config = dict(
    n_layer=13,
    d_model=320,
    experts_per_token=2,
    d_expert=160,
    d_shared_expert=256,
    init_std_router=0.0196,
    lr_router=0.000482,
    vocab_size=16384,
    lr=0.00108,
    beta2=0.98,
    batch_tokens=[32768, 65536],
)
Below are experts of layer 3 (counted from 0) of a mixture-of-experts language model. Rows are named router (the router's row for the expert), up (a neuron's input weights, with its number), down (a neuron's output weights, with its number) and show model dimensions 0-39. Each number is 500 + 50 x the weight over its row's rms, rounded and kept within 0 to 999. Numbers have three digits each.
Before each expert's rows: a language model's description of what the expert responds to; "gets" lists some tokens that make up at least twice as much of what it gets as of all text. This comes from a sample of Wikipedia text that the model never trained on. Tokens count by the router's weight.

# expert 20
Line breaks and headings. Newline tokens ending table rows or paragraphs, and == or === heading markers starting sections such as ===Premier League===.
gets: "\n", "==", "===", "-", "====", "="
router:481445574490518452532573519441557507543525490459568568521598455537513422472490478534403514476412530483468511540509576422
up0:543564495506518474499450535564516503549402459485418520499542560436502476620476549534450487461463505498614447520523553516
down0:458478528492541425377500530487534465589445497519441489519415525476520506530521411578587471459538497627507596440474464476
up1:462471421492485517450497549522489556512496510513486461507537535574534575454428477509452469404475468536571501486529616572
down1:491490564485511498534544525472505535394466458489514503494534427508491543445526553506541486463416513456493508578435517453
up2:475565527468514416516465591595518404471471556416469451427505485514496514615467566517424509615467483570469472425508543561
down2:512468557470505458453432509515445572548486502560509502547453473501585535514500421538470480492466596573511490431597541426
up3:554472463484513448501532527553552519450534407577466357476505535541461453471419457476544505464476562525540463422542489489
down3:544504456538464517408531454499544497562562500572568533497566504542524461455503477605501476487417469555488470436574539472
up4:506494529451539554454417480517548485469497511476381483498514436461544509437560528561494548475616409517491540440465475509
down4:480514517505483459519459449487565556486504489359467501461450526420426509487556540466562475550493540572513460473503464488
up5:487465482530504451488526536496585493582546495475489382444492528509566444427565655531487541571562547509463552510529594493
down5:495497474490522523502495531557524533505558476466423506612518523604498546545453521526499377505572534497465466493512473534
up6:533503429478508497425501546535519492441435527482532563488535521476466483447514489460417426540517544501494444498583502447
down6:517483476471476461479555536505603451538627478410575542521502610525507461582496494477533444505435476514489505499551584324
up7:432425502462501493554541434623492515441483491516516428472606487492448534433498449492580542469534483374479518541687513639
down7:359472425558500500511578492502506399474498511538507392499442469455552534566525488528582509468569622477415496531481479484
up8:457476577523498466453523482483535418537466532544444536529440477499543536441501540469459453494413440433460477371519522527
down8:472471435568496521596585454385490426444515466532483519522489471448518545637510515477454504566534532521520457504499505557
up9:501476463472502453454523503491500509477465508551465514446534547551585475489437497483516434634425472433508422574496548547
down9:427440501616492545474540448509568479549561502416509432509466540510546535501529491466532553530480430480497557543476515487
up10:573520562439422469427488473518553482442536454529458529346496590530454501396402554505460490449536567533423561465545619490
down10:468504470509532515493420486476471427553556554431470571538363442519509551423519542527506472556456542461484390525458454508
up11:470442311530510493502499482482611481509572505477512581490529491489429444514506477525539529505490450454491502504625538574
down11:614472480528448502375516534523551489471456541598519457408503440469436525529506439454559475527446426521467504443517525484
up12:474481387455480516601472536510534528545449523544506419505530526408570442506482483511436449512552540512404451460659384518
down12:420541421473477541544528519464469556539415427385499552482460480511493555446553428586478493495467393550572471471515560552
up13:517493521494453543526448462586537428451539516475500491412552491505504492585481541481612563542453525443403549536531453510
down13:412524483517493543430491484512591420501529506529539549515437496499577497432496488556500543421515456470493510507534407478
up14:474512484445513550453469610459583526415582507497471532462415485511512560551520502499522523448541374560511441502517466445
down14:432388424572468528492488433369491532567453397417440466597488509473579520498502481520474498536495573482426472510435524532
up15:552530450526496445497464603484542470621460584534486541525523334477460536510514529528417540419489613465423477480521528457
down15:491442413497525515533479567485477598527480470462540559529443504468556431608529592511530410465624588468531509561473500436
up16:528502566520543504413487495490441547507514445600407522513608481508541503482511497487642552544482453490513521431521480474
down16:544469480495520472446439511519523521573494376534454434542498440574593540420417549609475519570474429503620461404468468534
up17:460463441483543449399463520537544529407544517610470464504499406575472629492438496560581459557436513531504420495512605467
down17:519502443488487567447396452557451418477539460502528411425531486532562576427502508514463609551612612503409465534517540540
up18:469468513512492516364452487529544486453564499434454575565516451519422447446528535492595584561521499407541460524537603518
down18:532517528457504497450445509510526484584435532545455492599480529542511458525557510527498601494469554431342453503565490505
up19:437429394499481509479546522544541483607503551563529454514559508533543498558464508505481407483482444476457528524485507465
down19:586541564532467583508607532484542538466523381519513502458530471579477511423538437539462551553444527455484535553505513454
up20:456510485461557455456427429523469537473490441425440495502449513560444471549482496470461538564482490441591454479549502544
down20:463511551574508510541487441488488520516411561511559536429586467483585463481497487555529521526474444456431472512446557538
up21:473470475507537472535492435564556499551527467583478521519513568536559488557497546524500490479510465458478453451540448448
down21:448524553587617454540469458500588448462477490517490492493538442471569431464583539608543441520390554523473432464392539509
up22:551494447471465525446462453498541466532496536562501492500517475473424501518416444495539484586458391459485442498503512471
down22:534530498515476569421480504451472472496468423421531469502432471517482485539439471476599591537476448567534536439491494523
up23:520498603502486523528541570436575439485537579472479531477459573479517516451526492431494391513487517526483471447486479467
down23:506469409509481494493541440399489428575599428435421528471456455467478480486557566383512494447505424410438545553488544503
up24:499524486495489439451528436495512496471515501452492473348498503552565523486412504471519410527569510527569452511517533560
down24:503497499477444557549438506567451538481415431449467501405465524490504596402537556509464552507390503537490482496495421439
up25:521531431437466496540551490525547466453606584410472443523435493512540476484468464500478502539506498508533428512473457469
down25:538405491531536486490497485490545578521417364476479470501537468500618506464506523358523444509589591594509468422438472438
up26:501562508467459460450475554475477428510555497486485486471433498537467536446362557523437452459525528476482515404553542523
down26:476495576471493442524478475441489403468546458428521507487487463578539505492552582606451523395513495517630467538471506449
up27:483552460448513439443564451537589470511522422487449586489464557536516466545461522517509440516480498486487399421546479486
down27:544518546399492547495480488504505399512507534510556493543558451429529506636518418527532463526479631424375454481515473582
up28:520507448502553401444655544585558478534512573452459534533548484503518616494420433464524533502539528449456409614500559487
down28:602585499472505515490491497473489507500535612530478516521551539608399526486443526507485542551482518595455538405474475432
up29:449505509550535528472555540496486492559412493576514477469541544402491512525499520422547510540513542456477430486573387434
down29:459498515539577508498527511539480421568490617562500528521465444623584473424422535439439606517440553533509480543502461513
up30:404462522444460470526419398564531511443529561444489460499497465559517435466477453453490519497489511484511519472535488517
down30:466512476485478527487472477495542513599494425512478567486473428536501557433453568452483473398466510616428513474458467516
up31:519548467470532507567449510463526440537466471555500524505500520475477502465482455531465467500619551495427527363574529453
down31:446503507525600482405503431471489524475588495499532458444571572459489567492460482503500476434443633515512548460501486517
up32:420448490536496477465519425488498565512513582559506533485516483577487480596475448441477504544472540437455439348488556575
down32:538564497522494401452508483543523480559516542450491596608481570551436426444455503464417542547512419462547426475505538465